config.toml
d_model = 224
d_expert = 64
normalize_top_k = true
init_std_router = 0.0071
n_head = 5
head_dim = 64
vocab_size = 8192
init_std_o = 0.0
beta1 = 0.95
final_lr_fraction = 0.0
train_tokens = 297900000
Below are experts of layer 4 (counted from 0) of a mixture-of-experts language model. Rows are named gate (a neuron's input weights, with its number), up (a neuron's input weights, with its number), down (a neuron's output weights, with its number) and show model dimensions 168-223. Each number is 500 + 40 x the weight over its row's rms, rounded and kept within 0 to 999. Numbers have three digits each.
Before each expert's rows: "mostly gets" lists some tokens that are sent to it at least half of the time; "comes before" lists some tokens at least twice as common just after its tokens as in all text. This comes from a sample of Wikipedia text that the model never trained on. Tokens count by the router's weight.

# expert 80
mostly gets: "|", " of", " for", "=", " •", " among"
comes before: " the", " ", " a", " his", " he", " He"
gate0:576455522505425510557539478510499470492456523464453410525526496555527509457452453544473480432521512525476510507524460538461541384468504475501513565511542516515525554516
up0:475454507526385587504478455456504439419515524499442396541502487614516513537489431490515492541443552505543566584500462462475514473521504467488509530547529486446555566500
down0:546540462529425521415564484477461484486510467463545522492473479536495486503506497557471505452510476455588486512529549464512499438500512560413484474529535408546483464512
gate1:448450522468465571508471511508462568487486485562570479459549439566576527531559489526473514551616595510509449468462511388509510555465511499546486442463488477445545541520
up1:510543495590537464488518497396486518517538500499477393475477465512477522512537459517487507489437485460474483533520523470512510452516500497488495506456488541565520542437
down1:463500563476433550485490485494504513488534549478512542482488573523467517426463488465556516496520460457491481483441540528499537501453466486515482479454495556445580416501
gate2:470471508390488543531513495458489473485495527584545487478446545520482529478475469481433489486470534534491479487465474498561560408466515543447527526548568583491512561473
up2:448519448539426424497479511567482493525499498503500463487474436521514536508540495456544534543489418513488539469503511484476570520485461518434457463478471461502488519479
down2:472526438501500443472530465551505483477496518384453476435503477471526483532569454560552530424521509527457547481494535498542465509497435550502446482462494440520486496477
gate3:506542482445554509528496472555541456546317470415471507523457534529422431588505486510541488444525535535493473467520453538411481475471480465506479483512490508501498421584
up3:483459488547505506481500475483474553481458492449467478479431507483524573507494501517462598538445503555491386562532457496520491534415560481560442495506497529512493474549
down3:499442518535540537505539520546454506456484459530579528510421525452431469489530476581485554463452437529528494471486581456421473505470483415431493505547444509543498530576
gate4:538496519557464624592492517530462527479547480503532505456502546428499580505533544499463521491444520542511417576463477482521581540504545520522456543532524535500460464556
up4:445483455528557513549482467515420530501514510469457522502429486499525561483544521433511527454475449475448494520486559483511525487541518517467487496513507452514496366504
down4:463556465529414542502462498422504497451547422461488582450503520490499473496497477518422552439543515442448428502481470447482527484528540560518521455488452470499513448496
gate5:528498489448445497553522480557507463566447538425480499393558555443502546510555501478531436487435513476468439491531483533428493498496445576490499449535542518517483458485
up5:511511524473482505452512492471539500472468480468559421531527462506450429560444565570488474503521450499465525492481536499433599568569535463520474540487502506517507562485
down5:413468507539503511511498548446551489480441468504442472484496495585497484443472497447523453566482485488423536506552524471457539484446524539512543464505494480467404476517
gate6:629526472477467543464546447526507455522533489521481480485484518530426529515533491478535529572393523521496452482576483529521562557488508467468459589486503476486488543530
up6:593484492426536463483557519484489533497492496544421481517516532473513526504484468560488519502468543502515497444591417585519528576476506466386487512489541441458539550505
down6:519532472550474567473551441456465477576482516447491507526523529423477530561587477543481534507499496592505509427583525539460551521538512563455517509518522517475484513518
gate7:508489474562484479534519493475482435446579455526390507502531496507563484422493433489566425498466502574459407402542517478440471506474447513533499524515431436478493556520
up7:541440461499447442482499473481535417540539559472497453501456493447506429531417509511559472417550513430462512473598537527408491525445526512515540470502472488528419509560
down7:511521533496467467464526474491507529496463468536520469524598533500508525502475486527506552534534452517559458582464534522568467477414534546512488556508523495555537602466
gate8:444480518512548548584498441498469452495506494523464532507522491436497540510577508460451474499524484532501540518446442471549422472550440505494517494451528585557479536442
up8:602517445408464476509484501453488507474510545478561474534510454540460484431539482474528530494416630574552486436454516540576501476572516406466429488529421516517484426527
down8:432500519466529538506559541489534527506523595538526547492545517522484474527466478513465486569481496488501497543438507495471518494470456458463466537564532556402504526527
gate9:517447502546542514530457500526453525507532520541553531465495509483566483452421505498487555511489430522491450506560463466483500498524480466592524496475555455466529511551
up9:560485512491501497519513534503500446486496580486517489556529548456451515512524563517457508507453602462465540474494556539518479529513455456483503452486481550544448528450
down9:569502487516546550457481525462438467484527479448487541485531541466477480523512499465459570484520483496462396503525491472565497528519481474461522514419525480507547510474
gate10:450451520487540534519549504511428522533446477460418449492498480428460535460533500458413489520497481541497508447532480550531476557460547517515499505516541480471464562462
up10:557520513498513486470471504426514531532500543523493432443569487517514502541487456562405452429480524573521513492456466511558504462510449490506464519522495531475493488495
down10:463488439531451539477448475553477525487505522532463522534517511446521510525481427455490516504563508438540431470430468507472426504482544511487532549507529452524491484539
gate11:538478508429484480533509495443500522529523552486502493520418545523489416393484548439521447496516489486514517489551547545423510493579511489508489546483574524501465515520
up11:440450497469486565570563464458483464445520538474429429488510491495465475482437417529553518500472492528465501476466485552532534457471504426529379477474543501535524495388
down11:511534466436474499500534538477504485430512465458472546423521522538527492491513496424578491500456529555496563541521523427538510516475498503509489482589486467494445532554
gate12:512509415496456622534509466474475445455494455504463442467433422501433532460449462499490492590577530514487508426515480456445545562424513519497537501516498479485418453450
up12:624438513532529530546532496451470456514539461463502493502426500570519501458458489520437424505533497555430549495522460475553462542509526408505518502492470505461539457481
down12:495531539440437454456525476544483470443560471456514600510545530496474479617443504496403501482526468481504562487466471562536474479523509535511513479549536427556528497544
gate13:592520521488479450488451407423515473544514427443535514584527552496448481511484473478519542516546527452403490457522539536500494539561482453492410514534460494531412504529
up13:606500486548486438419468444499533455512463458435543490549539502488535447528468505492492513455489506518415460547525514529530432480554568479463464445522502500554454547547
down13:558490506472538467465491534454513546519480513522481435499542516533554494517534519509475469469502487495474529484454475474519509462527541480475499467465581596509522506498
gate14:450554557545528499534513487500566455534569535482518443478526562478447427435415462500517490520506431579507495553542423528448531493428519519581507543491520443488480480484
up14:610443534523496495430494498387447504484518466464568528561567484530518558559535519584414531546463547486482572531496573541531532467454467503467505514531555503523539463487
down14:545517498511486474590521482517451549504556541506482432525476565484515514482500441523455473556551473532512471490542545503391491478465452428481517484487501436521421541524
gate15:505434547418510521540498457499561479489507438532451447517457512499566421477443524505512497537479474563472489526484498534506515520481477583459490507517537529524534531449
up15:518480481533512502457504499504534484521527554520536556496520561538451568562519554451458493458530453525503516423495463523546541440573479496493503449468530449444515499588
down15:465506455519491445502535482531558486492520487495454499426498529505520465524513445458529515484465537521486543521538437433461450542468449547503544457543422480446573534550
gate16:420430517485518613502509505516531494411489495462524521461533513491505522528539448529519470429502508443449429487516452520512553434580427447490529506531551460459464582580
up16:446510554483551598467583525536513511474476437496489459499463573522478480490534463482478505454560514561435396431473432501477455510560494446488540517496521447480475547488
down16:550559523533531480572515456492530498440402453444476489513485514536494502467569479532516491570567538530508513522449425509537499518525513495460517462420539485565436445483
gate17:500521417520479493476493503508519442516437517391527430503464476461564509517472485511477555471514508499472474550532446538456485550518502450433453589518501469528455507491
up17:512476444540500502503479522482468466461430475386471516433472455428577525521480463517500496460538521454392458498528525537536521436426472498450516531527509480532481561506
down17:482544547465439532426491507435454550520518502513531538513481499510541495464532485461488451515503485547568523592540608457511482526501516461452492447497492490523494480500
gate18:496529520564560532521499458455467532436453434484559490531534429503577527490505491528509535471486481539518492514429515517482540535417485564513411501515493531482536513519
up18:571475462517500487490483469426490494520400517410551528515533513465506460575547557503535464424516418483521536542480567455539537497497454562511457521530474495473471492492
down18:548502604537515444605523495479509514501527515470533516471572448516449473569507449555453562475497517595560521488496509493486437514470522537509460550480511462472458493508
gate19:560475467521569432452547522412558456506464420472558491417567503532526431470515512513482425448484500518556532542521461467479554513463504452447471526462505543514496440479
up19:503429463551563523484525458491514461497516429432478544484530452534473524519424486522514464443505512423507455499530460503477534529555578394457518514506467497560462500520
down19:539424484550517486575531439550500538441497510512588485523426552514482464419480511527522500469518520456475472520561495500512518535499459462390561474442554496515481498426
gate20:536521472497547453585513506448483516521513472477504474452517504469556451502442455503520548601475399499495529482542525514527428462463485463491549479511539477512422547491
up20:486489531443455560398461494517454477480488549461453555536513502543503520473554437477557498405548588460472477499481475509408578485500512467482530510519460500519552464512
down20:463544492463493511483504525556467504482483544610428441492469533433460498551465536479599496526507530494497495462483505504440506533470528446519564469502522463485525482521
gate21:496554555459460507495507482503459417474558502542514449564458528507484506429472469517499551496489489597498562427395461498500519420432510487580509567508536483479503474512
up21:431544488531559458503460464480427600555517543452452478477500470501550484539453489519496461511493478541522435465547568525542418529501514467436539496480438525554482500491
down21:525498540532501551442430484538471499481534547529516575500489511528445479576493469509478508565534571467502496502462540435498554497464498464517430514532483532488499518480
gate22:387537509479513516464410479576451524524459535544478467465503516524526484611447479485520485531459508497489485486499483494563471492572538479417505548464545513418464481528
up22:507438512554523566532550453431511495561502430515554579549497491499451501438544505495435533448579512494446511453454567470472481481425522478567546534560430521526485537501
down22:526505514461558463452530462539481481523481438564557472486495524540494507528555480503510493495503501580409467537466491474510446489511477489552451510462559467470563552472
gate23:451540482466461517516509534484546556527524529519428563484445503539479563519504517451546514425611463478531521540476462445467579476482499574595442530549481470487453384470
up23:477471507565492436506535496498445460487470495508477437446480484521547480386474423556442539548466563544476479440490581580481450458465539518461450499522457505492550531505
down23:492472555502550553530518468512510501481513482537493475525554506516497534504510460482487532492476455528518462536539489459469525527572418449564487524517533542551528546470
gate24:493446494465475539495503533540453453505530470480502510525458518562472530532498471502529506428447486517469467538543455479587445510482481472453537470539503509541446520494
up24:482462539484458475471501531458525527485502500552479420520447526495463549504500513507552472393441525527603425471492493480518446476545513478435453499507541472568456549493
down24:535513426463481550487424502451470550450491513590510506556504500544567491515507510527534485552507505487485562483471543516518536510458475514481473458451528469572506474503
gate25:507492535513497499496471475511461546532459486492531558503443569476460463588480476508514523468511499502517529539509528571468552527449486486626499530515480508554529539567
up25:497467551541486565514472461484482507429537549541497421423469495575472511507557486487508584528534539456545494467511529555569541503526425506515462516500490510483462560541
down25:465472433516522488546511555535499487545530424493585583463606503525489456528523493466536570565521498485490418486529471460545540546456553496498546449520500512498485525439
gate26:492459458491468533534497502472424469552467463476440543510524495439588547455498491418523489502452477573527455524545479519455566499515537499429505507477557447394558552581
up26:477537476517546462560518483438537492507472593516544506515468578554465491538480507546498535475524535483441501482447501509516387433514483492483480487516490549556490511492
down26:509541514477427546551547442540483570496488449461481473530505538561558563518530516496489544485485555523464506503497509547559516468534499501461541518538497502430535448557
gate27:561489428478470514539441486571557509512524488431487501486501456482537426559544442471501547510542490489493461538504482495542503533490490442466533495491475528548548529520
up27:440505437468425450488478512541488549448520466506454506487518498538562485509450490465521474526476461545442522464538512477520496482436545392425534480508489479479542543508
down27:465509507448489507506499478493464458505458555491553563440514553522433519500483471582449479459510510463527514569492460495521487493479551507519478459446558531467502424538
gate28:511514485528465482592549523469486519531511489524471478491512499484500533539531478549505486461498429530425535437492461528492618433531467548456461505484515468506508430565
up28:485493461517529499520458470517481499445455501489565472518535513493543447567495397487427515481554491452468530517507477512502495594523451448507532523477451452508523484528
down28:482513533602472571451506525547587464469504540466452506457497470587536521459550494511515455485403519529480521513485458532543497459483484437463573502482568503416482512532
gate29:457474459505461483385507479528405554506468450593543536553507464526549499492494512521511557510562475550583565478495438402464503504516499470504515547511554511510486520515
up29:473584568422475497502585546484534434505486503480483471547418523400406450551586517432446473511558509546433467451507460554477480438426512473469496449465543561477486485521
down29:505449457539521473538480440487494509454511518496453550527495512522533587511516493473485418433495525452516512577521554485448512562526534476506561457554483541489469545609
gate30:509460472455496516505530533514512635583516488448536546490553587408474452494476502503516506484552492498464467503524520485514533478385497521485489518535422452513505525530
up30:530541558548496481536435511452518527556491486526526475524513498471427523420493461475508489500548532476510514500410566457471470455504396502500493527527581431481506462569
down30:496476527515497475528482439508459499526395539566463459488446475542513485519510495479546508429472503461463523518485496492538514490461524548504481484444505549471447452517
gate31:551472446564527453457481495487470496486521534456492512502497477495538535436552452483499507532387504533540432504586439458432454491567517447538459528478445424483555555589
up31:562487468516459508508520520448456417494572443495475445486447493543478450433480490501483520427474490544517433533535566552497513485538567534506474504494440485549508490512
down31:537484479438540490502437506526484462496502500487496532501516523534484474530515512538492470489512497499502460466417486529505459472493467482464493487508563471482558485496
gate32:510449501544482473474512478471501513499481493539521473403532491412460474487445491449501531449492469563482468448530448488464504429432501476432514491566536503522527537549
up32:507494491535476455536516535504480456515474502446594426514452504564460513535543480470502463482524454397479592532442496503522537527590486493524429513473499635533466532467
down32:511493515559477523436510473465516513473444519479443528426540588527560498427496500488508490449482512539533505548424512583455519457505546553474520545579565484442532480486
gate33:477476582465478434580481516443486470491396494572530574491532524496427474550527482528500581511451505482534547475492489481554453471493445553546471506490518521532487572551
up33:431531509516502537431522500536468527424455521512532495507485479511553455461500520495498527517450429551481519484464457474518504514440528504465471452497508424455494437519
down33:509490465587529474462484525455506519450557551468571540503469600506497509481443488546433510533570467503523506441501503517524494443538551547523399470528522594530492418517
gate34:581542483518494435518535537459503421502531520534451405522509534541465543422510486498488485478534454464558466450517480514548503507494536500480500530497493523536528510588
up34:463528531493574538488468524493558514513506496511443522512462447497467473541474542518483501506523494492461577436544486529470424457463461464482488473438457497474556444421
down34:483476471466593524537505525529487464526615505491503474416491576489484457620521469573530534490499531550462508547521565445505518587540478528490513479511534455483504488464
gate35:548489455516549504462529506495433555550538511440470501479496478483502504536445484566469470509454520473511604523542524543383504443468593556456506448488556583505478570452
up35:546532491502496520525530515430483572498463495519524438477422469494445515553497583492521465512515437500540541485523497567475466425486522518535508426536526559500512597464
down35:504482476523467466463430471599472456523511541559513525532514537508520491522477424534409517591508535416457465490579508504494478549525592504496442511498560550524434413475
gate36:507477479577503474510524541558475485485467450479509472417514481479544588533554590481440491447455492518492456487415449558447474537508520524495472490490490545477499528556
up36:513498536602529502470496511535519493426490473362583530542508563512578511498473544500499500437490495516463521461477411544440497519540502522580534437523507489498433556520
down36:488505458461439494507520523511558501391438482508529514474411532551483486498538473429482415488526577434476463527460487504514511454504492504531560513511518500478514511450
gate37:440448558491468517471516476510472462441479557467487510528489499518515442471508511505529480446620485575474475481462458489526522482460488478428502487554591505525517549490
up37:526577478548448440516524499508539546584499479522491477538500496502499471448490490455443457496457481473494462505487546502433491502464554560512509487472453484528527584479
down37:556565427564544466572470497527527543550526533447504507430580501499541435510519512448540571444509534508439540515448476527588518525537484549552437463544503487446392567534
gate38:563475479472477531537578465425555478459551491536496467429471536432462446551442449519482498442529520548436470425602485491465503494483470509462484552514477528535514549513
up38:420508547519465482520445515547422530499454506488479428430406486520476529462545495449514513548447510488486484535467452564545521500569534509496479499518503511472484482480
down38:479528544517522529546488497454533541438488503571542579533511574523568559531505423497446519439544482487436494452440538554584552490508557557495470539494496552504401509498
gate39:592405473531467550508516454421496490528474456370459454528506548529549495453468515496484496453537448516424489485498510498489415451519494508471540491526516518537475498520
up39:468494510480434539521506515544493541534536495578474504581437490558514570581507477441496469470447490474501566429496379514513519488526482528520454472494508505524560508452
down39:571506515491606463565560524544532483524523434495515446461571566473506531470610522499453512554509468524532487455501501532536491453504461506605510550490573528499505469481
gate40:475506511511504370515570456363470444497595400584541482482479571455496486489423514483389474525480468430444500487469490543486489570519538511526464485497529462490462493474
up40:498568488514506446489522497485479522478501448529444450533494469498505443465523470484463504476479509453416386446488505495500474530465530511470447499451471412470528536577
down40:483489566485463487526590565407509535427410535503451540456482583539439488476448470571510510512465511473490474515491439462542517490489512506538517529458476470456480406481
gate41:499462510454538527570561458488511519528508419545474511508519479461505496540526480485432529533571515473439461487466519465431533493439441442515525521521465509540519569511
up41:483566527595512491437552538475504470527530550484469495553487478519551486483477524472558527489469477506633482494529466528551417507535509484520525441467418429516473458495
down41:478485478517490476486494490486492504565433570531500470526487518578478435459441457483545471427485450501521503548459557489488463484436533512506543446513511480518489463471
gate42:490518534475417466513444432455478473559539429485531480532480444550440464435483523539515556537494484485454577495482531494487564500526420508462416540503495489492513462550
up42:450510542499509524555530497491507504478518519506468506572461534499440542450516476425522472437564499474519428534546525446520505463506505399542542543478515470473454496553
down42:488536543462418495461544489566480563496501419522442526464510531449527447539531497521521522565528549515480462507464539509523482528508471549515574456538530446521431478524
gate43:453547501438562466533442509442462483608554510457520464523494435547531552413522483468452463460521524465487424499455450575484424464501550504514534580503517557464492529445
up43:457484485524516450441513488593510579570513453537450588571499527535552501543459477530493511466505520476455563489457499511487467562492585498488480459461489520497530498566
down43:442488463446428513494570583532479496491517467528485488400507450458482474463502536454496510421504521535482519474630591527461549474523514570526515414539560476510485545513
gate44:518500492467391463555556467483562526508481467449488528533513540515522503432459482564464462514545507472477486502500444508459502484442515501482531514541502463456521527496
up44:491536557505525574473350508478463511586552469481525468506493512515463508551510549512523478498504556555487522419467511463522447464499554467504475491461503551493417535523
down44:482519484502484509522560502487505524461480470474519436488541497448511499495492570488464465579542434448552468469477494603477525505550455476488553393514462461568550421465
gate45:555531475463476580496555497452438467548552549533506479497538438486537480534473472467489460517478513507526510573533495543510539582501498529516487517462497480550586550512
up45:487596525470530507490513462478506510597480441454470464504563429466453471497520553483496460522491542526512466470497483495502462601501544548523502514487446463483534500499
down45:463439541457564502498517529459503499579456523483471444499548524532541465503575498568409524560508451553542538462528585421521544457521480504472501460452519472486454482544
gate46:496512546495492506480516529528460471514462484504482517466522453535495498556432497512539509469503520483433551475518541473480503538469508513527505505492478552532482539622
up46:536511501527451497510462517529489510450485603439508515463491430521502498450433471481536493500492447498503572466550565454398537468410514487525549514498472498488510518609
down46:466564476408532457521505464534479468553459457514454548497428509539492460492494540470526479453462427551531571507509563524500522539499494565519510490501483493559508489492
gate47:509460462457515525500522471374562479524469505424510513425530555482552489527480467551520510498542513423542523520453535575548519483549524526506529462509469532573500494475
up47:511545488551551459605538513555493428505474473474477504491521484457427452545513490527490582499514470488493463527532534482502388524512500464464510495471486538455462548473
down47:456465454544394490509502442529491449513496532500514475518473527534508476479476460458531511493469516537562502553457430513453556487513446454449474537562473586467521389534
gate48:462533488452531476498529510477504517526511514498496486507521439534468409525504518554525508472600493453445546522480463503475480466401536479540607449545533529464486462459
up48:439492542526487558451482521480487510493472542534441505476533617540506506519482498467487547538501472502580481502465543417545490511449572440473568521490520510626462604555
down48:543455544463549534571529546482538558464512468563500452492485514518539462518526509505484537477522490513510469446537470488478527445475597466479514509495485491503517498498
gate49:473552514527595454470525501528511554556518453582458490507570477474490529505494498451587540485583495465447516479533531444533420489458537488458496463459522516449509546572
up49:514470512572493466531531496510533470568475506544500492450508519462507474560563506471502487483432495510481485465454510417443536581511422475486493526525461490429540538525
down49:452509499521508514451485464530546518468547534408517495589555541484483442539418506527492465496524482445525561484445504552547504537495509524538585539522452500498495543521
gate50:487536465529535526521412463510413533521481540473594493487499460486508533469587495454591542470502509531525473501460459600508529492517457390524581527466432449547504503545
up50:558439474504513549525474474588499505520464475527466492557480488493459477547502486545464506445548536520406497524500485436484481470515409510559523474492510519493512458431
down50:530564528463531474535534463538483515547488559490504511491516529474452510579509461403548551447532481417489525521470492470545601497484598438489532508435531520497486474490
gate51:514513554497507554495570488490506539522531528466462530570525527482568408481479447543517492483486516462475432492522487581499420488549511420487525502506466566491550519598
up51:453503470534496463516459522482484539513504549577487522441521529453447505511584487471531450486437551498520487483514477461508508437471505441525479437517488514432485525496
down51:550482483501523494458454499536514525411566523535524414532485472469443570456517549496478557561524425521471543475509496473517467468513587502459511497501489439541515500550
gate52:511475548484525563484499559446406495466466479514493531566489526471545474561536528558419467486556503520489455572539480515589435536473466441517568492516464491527551595576
up52:452484522500507489491477451460556543509539536486479524507514548446465400528478517524456471579477494459489510500524543535489509452479444435481563562527463505436475553495
down52:505476488419431535433484512457479555443495502523550416574538516478441489515494514486444427454561506365504597555570552444460492475496519466487496494577482518536505482480
gate53:522520444485549501494560539438414480481519523511502539485464485560559522517519441528517504497457505477545505526485528468531500482455439541475468445508505591541532564397
up53:498487442535579565538561443483434441486508502492510498459515509588451505564408491438488538565507521474462502502461474469560410503515530475519581486466516519500483537465
down53:493527501452536492554484548551526448528463538464486457472451549589452564462504497549485456526467494552529483489437481502530475493560563525464498481471539460527507514466
gate54:444467586529465503556444450451479508434551543485509492520517482473487450420485502487481557478428487476457443521499507518480520500524479535478443493486516521489520524510
up54:497475567486463560519525467429486499418491530441537510487490551490476448475518440499452509431536509543499457442503531522522553495440492500436469515525551554516476525559
down54:502520522526444466485427492530518494543530526493481507435474503547463493480461519503484470410504505537524550483458433546489524426555544514547519474532439469401494470526
gate55:511539488473499514487463440489467454517500508439509492495501513497507476514471489506447549580536592480551460478523551523508478501552505433448511500499460472579483538529
up55:485532575474551446496505481455457453468483530459592445518542480567556508585414504521426499603505511492496500402509595534553425494489533520544499536487548495556539533427
down55:467583505430465465461488522480493484520457490523508531486483480454470497424465520489490450511458490533511484554467537560462517455484494504558473537440596469474530514536
gate56:517484512481428555514454466515492488541542485570496461509536532579543583455522462476435492529571508526465539475539488459503502432399540468469482512485471534520498476555
up56:485508499491481466499480459508499475572444461559492534506505451516484400417472493513540536496520515484455542484552484511453434493464423499462513548460455548516494510478
down56:507449509450443503492494525536485477461517480388501452514534447536536463481506529471444488480495474473524450471510489508512547480459423486468549476488460544512499465557
gate57:488504532451492603529517509520538534562486503490495468489404489451534480516571526431530471452534435488521544484433522541531498488506460515514547495473429482498475505487
up57:522556521464454488511488493518511493580525555571473496507524544501438538535475412470466483509477496526491458508525529534535474536455454573455518520473464510506488510515
down57:466496539489452504428498454521529482481613492543501486519569496536487495461426464443526490512396536502490529491535489502481546513465505491475483523548430519464499485466
gate58:501509497573543511426481440511539519500569456475553518565529523528481513483516560493544410396521526458456466495448546511469502552530516435568487470463503526447439576521
up58:476512533576539540500486476567548483511504477437477524496529530473545463478458478473549537499532486563520462545517457444458443540570455443475446553528542601521402531452
down58:530513541541517502417465411519581464524480514520446534471550560506508489446474527508531486398497584509396508445494531488519520546524498525517422441438525498427460515509
gate59:512462445503443521595479446496484481469587499478426532449447445466506476519545555480520502431495491480449513514440449505427488528526485575415483491519522547514529511481
up59:506481513522472513545467564481552461498450512468540507431493531464519490508587544517493497409580435568566510544493429458523538418466427612512453500535516563382502486598
down59:471545519464481460511516436516416535476555447449520498563466481536514445443460522502470496548494440480465478514520514473542558539498442457546457520489521439497485497439
gate60:519532507506461480525427507566478540480445548494483572505545551474447472511488466477496517451486530461541527523627554509523568547504447508544509590499492410480488458557
up60:522536463519459485499500432510542518471455479488500487503491477495463447567477509474389551512487497487522498488590486546495558570469472487573420572520442445475474460443
down60:530505443488526422532524561523434502392534555536504490540537445469480463446502486503428473498537542491472497468561478506507498518542523569539548468455458476584419452488
gate61:484538534518493516497470497525512467519504459508477450491605562502488547491403544422469526579445508510633452502480497465449458567514591531544456501516445440499442484479
up61:471520446467529526544441514552556549412492506490507614528455518431441447516399493534541470541515477476487503489503458628507577514460507536439560448530508531500529536534
down61:446501491486535468415499520530457489541450520558537495510453480487523486447520467508544486464444521501441596515521536479483495550515475432467425439483508461479453564547
gate62:495511490547572460489511491578488430544505518503507510568547514559498501409444485566537495518549421529476482491494498466552534445495490552496448529457513557450441457482
up62:540485568449457499489550477459544505467450563512496495487517527423460607571567469439391468491486537522504461532521493583510467504498509476503483459532495485569533525536
down62:515505507551527467485533489537510425471484423533526500564524536544459476442426546553557456473538523527438466368581457491465527483442506525516461480497569481503426528473
gate63:479445494601492535484495541428469536492446414468506476500488580477534542550492520439418548519483425525419455562453524469567431490483489481526477545502507511470484564439
up63:482603519476494550471448469554481478492517607546454540496493462559502481501534492452557435477510557608558488519510477492497534543488537507462543489521527478444539520531
down63:489540498450549495475439453487520463515467485495461483468522527522509454537470454564515462523502446500525501519505509510570503532464510474543512466517553475489472624463